config = dict(
    n_layer=12,
    d_model=192,
    n_experts=160,
    d_expert=32,
    d_shared_expert=0,
    moe_layers=[0, 1, 2, 3, 4, 5, 6, 7, 8, 9, 10, 11],
    routed_scale=1.0,
    balance_loss=0.000907,
    optimizer='adamw',
    beta1=0.9,
    beta2=0.95,
    grad_clip=0.5,
    seq_len=512,
)
Below are experts of layer 2 (counted from 0) of a mixture-of-experts language model. Rows are named gate (a neuron's input weights, with its number), up (a neuron's input weights, with its number) and show model dimensions 0-191. Each number is 128 + 24 x the weight over its row's rms, rounded and kept within 0 to 255.
Before each expert's rows: "mostly gets" lists some tokens that are sent to it at least half of the time. This comes from a sample of Wikipedia text that the model never trained on.

# expert 64
mostly gets: " first", " next", " second", "av", "oll", " years"
gate0 [122 117 128  99 115 122 145 155 143 107 107 113 151 165 117  81  91 153 152 108 161 165 119  95 158 139 123 129 131 160 146  89 146  77 118 103 137 135 122 133 107 131 145 143 141  98 143 165  99  93 122 121 136 137 152 109 122 126 124 130 131 130 150 113 152 116 102 173 116  78 148 134 116 138  85 139 114 119 145 151 147 140 189 126 135 140 144 155 123 107 130 130 124  71 142  99 105 136 152 133  80 105 133  72 145 123 133  94  96 152 103  97 127 109 166  84 144  94 140 160 121 143 161 122 108 150  82 133 120 127 112 131 154 118 132 100 121 110 126 147 126 108 165 115 105 106 149 150 146 121  81 101 124 110 135 165 145 101 113 150 162 153 123  79 105  77 166 171 110 119 133 119 138 133 124 112 136 124 131 108 136 152 151 130 141 121  73 150 124 150 154  45]
up0 [137 115 149 116 167 115 130 109  88  97 105 135 136 155 149 137 158 101 100 131 149 129  85  92 117 121 126 150 156 167 122 147 116 108  98 126 134 140  86 119 149 120 115 119 153  96 141 166 159  98 114 109 109 141 129 151 129 105  58 143 125 116 160 122 109 164 114 128 115 151 122 145 131  78 119 146 176  98 138 176  56 103 109 126 119 158 119  93 109 136  93 132 109  74 108 121 140 141 139 140 158  73 126 139 123 133  82 159 133 126 142 163 128 136 136 123 114 146 132 107 102 128 144 125  80 128 125 126 122 124  94  94 156 128 120  82 112 118 138 157 120 128 118 120 107 142 163  58 129 134 121 110 119 194 135 152 120  84 128 135 142 116  99 121 145 147 121 142 146 180 145 130 143 123 147 102 125 128 156 178  98 157 111 117 129 174 136 133 133 114 149 154]

# expert 34
mostly gets: "1", "6", "4", "2", "5", "3"
gate0 [101  92 153 190 136 138 122 114 130 138 169  95 137  88  89 107 141 134  85 133 159 117 151 136 120 141  90 126 161 168 128 131 118 128 111 123 133 146 112 161 105 166  87 152 130 126 119 144 133  93  89 115 182 108 143 147  98  94 132 151 122 135 116  88 149  99 120  88 118 123 126 172 151 107  96  79 101 121 123  92 135 117 118 154 115 165 120 153 111  89 128 117 114 170 119 107 104 123 148 131 120  93 126  98 107 173 147 127 157 154 125 125 173  88 149 129 108 127 154 117 120 120 116 136 174 100 159 129 145 147 101 104 104 127 149 125 143 122 157 152 146 100 160 139 106 110 119 104 171  91 149 112 109 140 110 127 116 106 129 151 150 101 143 105 130  82 113 114  86 122 153 125 159 135 103 131 118 119 134 106  84 100  88 147 126 122 115 137 141 101 151  58]
up0 [133 123 137 152 109  97 118 154 140 147 102 148 112  73 137 130 114 149 101 143 148 126 115  68 144 140 111 128 102 162 100 162 108 118 121 149 112 120  67 129 148 189 121 153 102 158 139 161 145 158 121 101  88 122 126 147 155  97 147 136 132 158 155 113 134  77 116 162 144 144 156 112 104 190 118 123 113 123 131 126  78 121 110 124 165 117 142 148 140  60 109 121 161 156 151  93 127  86 129 122 101 118 142 131 129 147 115 134 109 138 160 143 151 125 132  86  95 140 116 124 158 133 120 110 172 125 143 147 159  99  82 145  78 138  90 115 109 132 137 110 140 106 145 148 130 108 125 131 147 126 137 134 127 142 117 114 112 130 138 124 180 141 129 153 145 100 115 131  66 112 169  64 168 112 137  97 147  99 111 112 150 119  94 133 134  93 133 114 143 119 127 151]

# expert 40
mostly gets: " St", " W", "K", "W", " C", " number"
gate0 [144 115 134 166 124 104 151 160 126  88 100 141 110 186 119 122 160  91  88  70 148 148 178 153 122 117 120 118 137 176 131 138 111 118 113 127 142 157 137 156 129 172 146 156 131 130 130 112 111 124 140 153 122 132 111 136 116 165 154 108 152 121 151 160 166 146 169 120 109 111 124 149 137  99 148 105 125 150 181  81 135 164 119 109 144 107 151 138 160 110 147 141 121 113  92 125 106 137  62 161 125 149 104 116 153 160 125 132 103 133 106 151 101 163 125 115 133 138 127 161 100 132 148 155 105 106  88 127 102 119 182 135 131 137 100 122 137 144 134 137 139 187 143 136 112 132  99 108 163 138 140 115 123 133 125 174 128  89  88 160 113 134 145 116 137 160 109 140 190 131 118 127 150 130 104 151 136 168 133 103  91 170 146 102 145  88 124 111 152 162 105 136]
up0 [131  99 125 129  67 163 103 148 144 138  90  96 130 133 107 140 109 134 132 106 144 136 180 166 122 141 110 144 159 124 126 133 119 133  95 180 124 156 165 140 133 154 115 132 155 151 128 124 124 112 111 105 173 117 114 129 116  83 128 154 138 128 148 129 196  92 123 150 139 114 114  90 137 113 111 139 129 189 132 131 118 126 121 109 100 134  98 122 153  96 110 149 132 204  98 144 120 126 155 119 100 118 124 103 149 129 154 104  93 124 112 154 137 139 102 137 118 121  95 138 123 140 116 197 134 129 125 141 190 116 156  92 134 110  92 134 148 120 174 154 124 158 127 102 123 123 138 118 189 133 149 104 164 121 112  96 113 161 140 105 150 135 143 117 152  86 138 116  99  98 108  93 111 121 142 141 172 103 122 104 133 117 109 121 108 119 134 123 170  87 145  82]

# expert 155
mostly gets: "s", "°", " South", " from", "St", " north"
gate0 [113 137 162 151 107 140 120 117 120 140 122 146 126 160 122 101  84 143 101 110 145 148 136 100 129 164 140 172 150 174 171  99 162 100  98 114 127 114 101 159 100 171 151 182 126  73 123  94 172 122 114 100 134 149 112 152 119  81 160 170 106 112 170 144 120 115  92 133  99  84  96 120 119 109 103 101  93 101 126 121 179 125 162 135  84 137 142 152 151  88 114 135 116 122 139 107 151 135 110 149 119 109 117 133 131 147 145 112 109 128  87 121 155 147 130 143 119  78  88 144 122  90 143 168 122 156 142 107 144 176 115 134 129 101 134 142 111 109 127 160 144 143 180 100 124 135 122 123 160 145 113  94 140  91 149 156 142 142 131 154 145 153 105 122 136  83 172 122 123 141 128 124 136 127 102 142 135 144 113 134  95 110 103 113 128 107 106  81 151 130 115 153]
up0 [142 160 116 139 126 146  71 138 177 139 120 153  89 127 152 122 109 156 148 139 147 131 105 129 134 149 113  99  86 134 114 118 127 153 130 148 109  82 183 150 112 124 107  99 172 148 131 140 135  85 129  99 150 116 161 109 127 141 131  78  89  91 160 134 112 142 154 140 139 142 137 124 107 152 104 119 130 103 124 114 144 145 114 126 124 107 165 106 155 129 144 152 139  83 125 158 147  86 116 140 133 134 124 127 106 154 139  94 110 114 135 151 133 107 127 139 113 120 168 181  92 114 155 111 149 112 153 136 169  85 132  98  91 106 137 138 154 127  96 106 133  69  90 164 100 190 127  90 114 136 151 122 105 102 126 126 102  96 173 116 149 137 144 109 128 107 115 125 140  99  84 177 171 159 103 120 104 102 144 162 137 125 125 143 125 127 153 126  88 146 157 141]

# expert 99
mostly gets: " State", "%", " City", "ement", " service", " Department"
gate0 [138 132 154 138 113  95 124  89 131 131 119  98 131 150 131 104  77 185 146 118 169 102 125  94  88 150 161 164 101 165 110 138 156 116  99 120 112 126  98  69 149 114 161 144 137 130 102  86  97 114 127 120 115 172 173 112 110 122 135 149 118  81 153 133 137 142 109 144 141  80 117 176  77 113 122 116 109 141 113 109 107 113 156 146 159 131 164 111  98 122 144 112 119 121 177  96 145 139 107  81 137 153 125 100 108 135  77 128 132  97 101 171 168 141 151  99 137 122 152 113 107 102 133 123 149 136 130 147  86 125 104 137 116 106 140 116 111 126 142 136 127 140 142 117 122 125  76 131 167 128 109 114 126 129 129 158 139 118 152 182 141 146  93 127 130 104 104 143 123 152 117 164 137 144  99 111 112 112 106 135 115 125 110 137  96  88 106  77 138 103 133 178]
up0 [152 144  81 157 138 116 108 153  54 135 134 132 133 147 156 137 114 155  87 159 159 124 150 105 121 142  87 196 156 121 153 106 112 133 120  84 125 106 100 150 115 125 102 138 122 126 109 141 138 145 152 126 109 200 148 136 133 107 112 128 116 131 115 119 123 104 122 112 153 127 119 103 114 113 122 141 114 164 135 125 115 187 121 145  96 154 153 100 120 105 148 144 145 141 111 136 137 122 148 164 132 120  77 160 124 148 152 156 113 116 125 146 131 122 114 125 121 179 112  74 137 103 163 159 141 117 116 134 115 139 158  93 194 121 159 169 130 137  98 147 124 138 100 105 118 117 137  56 146 123 147 123 115 131 145  85 117 146 137 148  98 102  54 115 136 140 134 140 125 135 126 122  96 133  80 149 160 148 122 134 137 101 157 133 164 114 106 115 128 149 128 102]

# expert 122
mostly gets: "F", "G", " War", "und", " Har", "In"
gate0 [116 130 105 143 129 166  97 151 140  90 146 106 108 170 159 142 110 132 136 100 131 135 116 149 136 151 116 144 165 182 125 115 139  76 176 149 156 140 127 142 155 142  96 167 137  94 123 112 112 148 151 134 150 148 107 108 146 132 117 149 152 164 105 110 141 110  90 109 127 109 111 144 112 139 139 137  94  94 142 101 118 163 149 159 119 127 138 128 142  69 180 123 145 141 112 143  99 113  94 138 121 118 156 145 129 109 152 194 127 107 125 158 133 132 115 131 121 117 133 120 149 101 136 137 175 149 105 104 122 133 138 161 153 120 117 127 150 134  98 111 118 144 204 115 116 159 155 131 135 129 106 127 146 105 173 114 126 111 161 140 132 109 139  96 120 102 120 159 149 145 133 115 176 136  85 209 152  97 181 135 124 148 147 119 166  90 103 121 127 122 163 109]
up0 [140 141 128 108 118 111 144 148 151 143 158 135 135  95 124 121 159 107  91 173 136 131 130 120 137  88 115 141 117 105 154 151 129  83  96  64 115 152 113 136 140 127 145 112 142 185 167 120 119 127 108 140 103 156 140 160 148 124 117  95  97  88 147 145 123 122 143 135 131 101 153 132  88 121 131 110 167 159 157 136 127 117 142 154 106 189 114 106 133 122 103 130 121  97 144 164 158 133 149 106 145 124 103 119 113  88 164  86 106 144 117 115 128 125 134 120 108 109 125 138 154 121 115 134  46  74 137  91 138 150 128 112 112 109 125 134  93 146 132 144  82  77 100 144  85  82 165 127 109  97 128 111 120 142 102 113  95 148 133 105 120 105 105 155 133 155 130 109  91 163 121 144 119  91 190 110 113 119  89 127 122 130 133 144 142 144 164 134 150 174 131 140]

# expert 117
mostly gets: " not", "let", "ant", "ible", "osed", " only"
gate0 [102 130  95 169  92 144 142 158 141 120 146 101  86 119 129 139 106 142 155 136 104 129 143 164 159 132 116 118 123 140 182 126 144 142 120 156 154 125 129 150 133 138 121 150 122 101 135  97 116 123 150 116 145 132 110 144  91 122 146 109 133 174 138 108 151  82 151 130 126 120 138  41  96 116 127 140  98 112 164 115 132 129  92 150 113 105 145 124 173 112 124 122 128 176 164 148 104 143 145 119 120 111 115 121 170  82 150 132 153 107 104 104  98  90 133 114 115  79 127 137 111 111 202 117 120 146 130  93 127 154 158 137 107  96 137 135 138  99  87 132 121 157 103 163 132 117 144 144 139 175 109 127 156 113 121  84 135 123 112 151 169 175 157  73 153  83 114 112 117  97 148 133 109 138  95 139 166 109 136 117 120 144 148 120 137 157 122 118 170 118 157 121]
up0 [130 107 161 131  93  94 153 140 143 101  96 122  92 125 133 162 100 157 117 164 141 158 167 153 139 135 176 121 149 133 179  97 129 165 126 153 106 139 119 140 135 136 100 152 134 155 101  98 141 139 124 108 138 149 134 139 154 132 147 108 124 119 121 164 168  93 112 114 136  94 137 104  87 156 153 147 103 135 125  99 142 137 140 151  87 115 131 129 180 113 132 120 151 146 136 114 161 149 179 151 113  73 140 127  99  84 158 125 148 138 132 111 129 120 154 122 115 106 151 147 132 102 160 146 158  69 164 105 114 128 156 154 130  90 131 110 119 129 126 138 132  83 158 157 157 139 143  80  99 136 128 141 160  84 145  99 110 122 132 115 161 172 159 128 162  76 131 110 148 110 150 134  93 146 149 131 116  69 160 118  93 131 139  94 124 111 153 119 111 105 146 133]

# expert 45
mostly gets: " 2", "ab", "ust", "ating", "uck", "able"
gate0 [ 90 133 161 167 139 139  84 122 108 113  94 114 123 151 163 120  96 150 106 120 122 151 124 160  86 136  87 125 178 176 157 120 142 157  99 118 146 101 137 156 100 149  94 155 133 116 101 122 147 148  98  86 160 127 148 154 135 100 151 167 114 138 141  97 118  84  97 105 118  78  71 134 162 106  99 104  96 107 122  94 129 144 128 148 130 127 151 162 143 111 133 125 113 151 140  93 128 156  94 101 135 152 103 128 130 134 172 113 127 125  84 115 187 118 127 112 108  87 117 141 121  80 132 157 167 107 112  99 123 162 132 104 107 119 165 167 102 110 116 135 134 132 148 104 109 125 125 122 132 151 125 107 107  93 122 145 134 122 139 147 132 100 173  89 108  89 161 123 102 122 113 126 140 138 100 103 158 109 100 160 110 113 122 111 129 106 108 126 111 138 169 111]
up0 [125 101 137 159  80 136 154 133 166 114 137 109 133 149 128 103  87 111 145 133 157 199 134 130 131 158 119 129  87 154  95 125 125 142 126  87 123 135 119 112 116 178 123  95 159 110 173  91 131 171 123 105 141 153 156 105  87 114 157 165  96 135 154 119 140 140 105 115 107 139 163 191 141 131 136  95 140 134 154 141 154 161 144 144 175 135 100 146 150  89 162 139 146  93 172 103 115 105 129 112 116 114 111 136 132 183 129 125  90 104 101 143 121 144 198 139 149 127 115 102 130 105 112 119 100 137 130 139 166 116 154 109 118 121 135 142  92 100 149 135 124 114 108 153 128 140 136 130 106 134  98 110 150  71 118 124 124  80 145 145 163 117 139 125 150  88 145 138 127 100 153 126 111 129  92 112  98 129 120 110 119 126 130 163 140  80 131 114 145 161 107 152]

# expert 28
mostly gets: ");", " ft", " received", " against", " ;", " vs"
gate0 [132 101 119 145 167 121 112  87 130 146  98 129 147 134 119  97  99 135 117 133 133 112 138  85 159 190 138 155 143 149 157 117 123 133 122  74 123  89 136 188  99 105 146 162 119 125 117 131 169 117 168 101 147 137 129 143 131 114 143 142 119 130 156 127 114 123  75 107  74 100  99 171 126 109 108 110 115 104  99 152 142 120 128 101 114 151 139 140 126  94 124 106 133  94 107  95 132 123 137 131 157  93 134 135 149 127 142 117  95 106  84  96 141 106  89 135 141  93 148 140 126 109 137 175 158 115 158 136 168 164 103  89 131 127 131 185  95 103 125 143 142 116 171 126 104 131 142 117 123 138 148  86  98 112 103 147 162 130 106 138 178 136 130 102  85 113 165 104 152 137 117 155 147 135 137 144 166  89 101 174 109 124 124 109 137 120 106 159 167 115 126 135]
up0 [142 166  97 135 124  91  87 139  85 147 150 115 152 131  89 111 137 140  97 127 129 155 134 170 119  83 109 152 141 145 144 139 158  90 153 114 134 157 144 121 155 155 139  63  95 128 115  99  99 106 122 114 115 130 133 132 122 125 145 148 149 117 113 124 140 195 158 142 161 124 164  83 150 129 109 107 126 115 136 113 111 138 124 151 155 109 153 118 124 112 106 131 115 116 147 128 157 138 127 141 114 141  78 124 146 158 125  93 150 162 165 114 144 149 141 150 157 149 159 123 119 109 128  97 115 128  88 120  84  97 157 124 144 118 132  93 154 106 154 133 126 114 150 102 137 165 135 130 164 154 118 140 163 145 135  81 129 121 132 105 135 158 133 141 129 115 102 150  93 143 141 105 112 147  99 153 133 165 123  75 113 142 219 134  92  85 134  95 131  84 121 163]

# expert 6
mostly gets: " hand", " also", " then", " later", " subsequently", " role"
gate0 [134 128 139 119 118  93 108 137 121 105 139 120 145 140 137 119 118 123 105 149 160 122 123 123  68 143 154 132 138 178 147 114 200 143 128 122 137 134 107 164 107 153  93 154 102 100 132 159 144 108  71 109 145 101 125 152 119 135 159 137 118 147 160  91 114 119 121 121 122 104 131 146 133 127 116 120 133 154  80  70 139 123 190  98 130 145 131 122 140  87  99 140 122 165 145 107 116 139 177 133  63  74 130 113 116  78 144 109  88 166 115 110 138 148 132 122 122  96 128 129 147 115 143 155 124 125  66 139 106 152 120 137 129 114 132 155 117 107 149 117 106 118 150 149 126 128 128 127 174 131 111 128 171  65 153 129 133 124 109 167 128 128 113 124 117 103 138 179 134  91 145 167 121 164  98 128 134  99 117 107 112 133 130 123 135 134  64 123 137  98 154 123]
up0 [150 149 153 131 155 183 123  86 103 152 143 100 150 147 146 102  90 145 150 117 143 121 115 138 171 152 146 130 157 113 144 150  56 105 151  92 155 149 119 113 116 119 142 129 164 135 144  73  98 109 171 107 153 123 106 113 109 118  84 108 156 102  99 133 100 158 110 149  92 130 114 134  97 103  94  90 104  98 151 155 146 112  65 157 118 148 156 110 139 155 139 156 118  90 148 124 108 156  79 148 153 149 127 140 155 175 149 139 135  96 105 111 129 104 151 120 136 114 140 140 148 111 143 151 112 155 143 146 107 152 113 139 109 156 156  91 111 130 110 155 127 133 147 104 103 103 147 106 127 157 132  92  75 154  96 126 123 119 157 133 161 149 105 136  97 141  98 102 101 144 142 136 109 121 129 116 116 109 156 165 105 153 137 128 156 132 168 142 132 154 139 105]

# expert 33
mostly gets: "'", "ond", "et", "ne", " De", "ult"
gate0 [134 111 127 132 151 115 175  96  93 108 162 120 135 151 106 135 124 162 141 168 139 113 172 124  96 166 103  93 111 147 149 135  71  95 116 143 115 139 139 166 175 138 143 108 147 112 126 131 171 127 131 155 128 157 139 118 170 111 137  73 150 108 136 168 111 152  97 134 125 136 110 138  67 122 130  91 107 133 111 163 124 105 157 118 153 130 141 110 153 159 173 118 162 141 144 120 145 117 144 149 130 124 105 153 138 137 150  88 108 147 126 105 110 145 143 134  85 100 143 105 143 118 183 108 110 169 131 148 128 108  98  99  92 121 111 149 135 158 120  72 118 120 137 123 109 119 158 120  75 153 110 102  94 103 135 117 136  98  69 144 147 116 109 104  88 127 128 109 118 140 107 134 113 153  99 105 125  97 165 148 122 109 116 101 113 148 143 139 125 113 122 191]
up0 [111 135 102  98 119 129 176 157 114 130 174 140 134  99 120 110 138 144 130 182 125 135 141 147 144 119 104 125 119 100 116 110 210 154 161 117 145 122 141 117 128 140 116 104  78 126 131  97 178 172 108 133 149 137 131 118 123 123 171 100  80 114 135 106 147 142 120 115 101 159 105 140 136  89 135 152 108 149 146  76 142 125 144 130 113  96  96  82 157 148 129 121 106 109 119  96 141 131 103 128 109 168 135 111 119  92 131 152 144 109 152 127 141 119 136 127 143 123 136 115 118 136  85 110  88  99 160 139 127 139 151 100 108 117 143 152 163 106  99  88 115 114 125 103 110 135 172 160  91 110 140 136 109 150 126 131 135 142 116 130 128 104 148  55 125 175  70 149 174  89 104 125 145 113 140 133 135 112 174 101 161 128 107 159  85 133 141 107 131 147 139 143]

# expert 115
mostly gets: "1", "6", "9", "4", "2", "5"
gate0 [109 129 142 115  98 119  79 140  83 104 102  67 146 110 165 150 128 120 172 111 109 106 116 121 109 141 107 101 131 147 130 130 143 140 128 143 124 124 121 183 117 176  75 134 132 146 145 106 165 154 133  95 149 120 145 136 115 134 219 138 135 182 144 129 119  96 105 107 138 116 117 110  97 160 124 107 130  59 116  94 134 141 164  92 145 114 127 136 146 126 117 130 136 113 156 127 104 159 151 147 117 121 141 144 148 152 121  93 131 148 106 103 135 139 129 113 105 156 131 146 166 121 132 135 103 158 116 116 100  99 132 172  98 144 117 145 142 125 131 127  99 193 119 120 159 123 158 138 143 157 129 155 151  76 116 143 116 117 122 151 168 104 176 112 129  93 152 145 128 115 116  85 160  80 117 123 124 131  93 109 115 129 119 130 114 107 130 138 154 138 176 120]
up0 [123 150 150 106 104 101  71 146  61 103 158 131 129  88 144 137 130 149 161 100  80 121 130 123 124 121  98  83 111 104 106 120 139 133 105 123  93 137 136 165 117 158 100 118 122 168 157  98 160 101 155 118 155 114  81 122 130 142 154 142 108 122 133 147 130 116 100 129 127 123 151 106 146 159 139  93 150  85 125 112 120 105 102  61 164 146 120 129 131 127 123 160 138 103 143 151 147 147 143 139  93 175 162 124 146 140  98  85 154  99 120 115 106  84 138 153 188 134 129 149 115 129 106 142 113 163  74 111 127 105 155 170 121 155 145 127 111  95 147 135 109 156 139 166 102 143 142 122 126 104 131 156 157 112 129 108 144 119 127 157 157 107 153 125 131 104  95 108 109  92 127 102 133 123 125 139 108 167 129 122 138 123 106 147 119 123 132 139 194 131 174 109]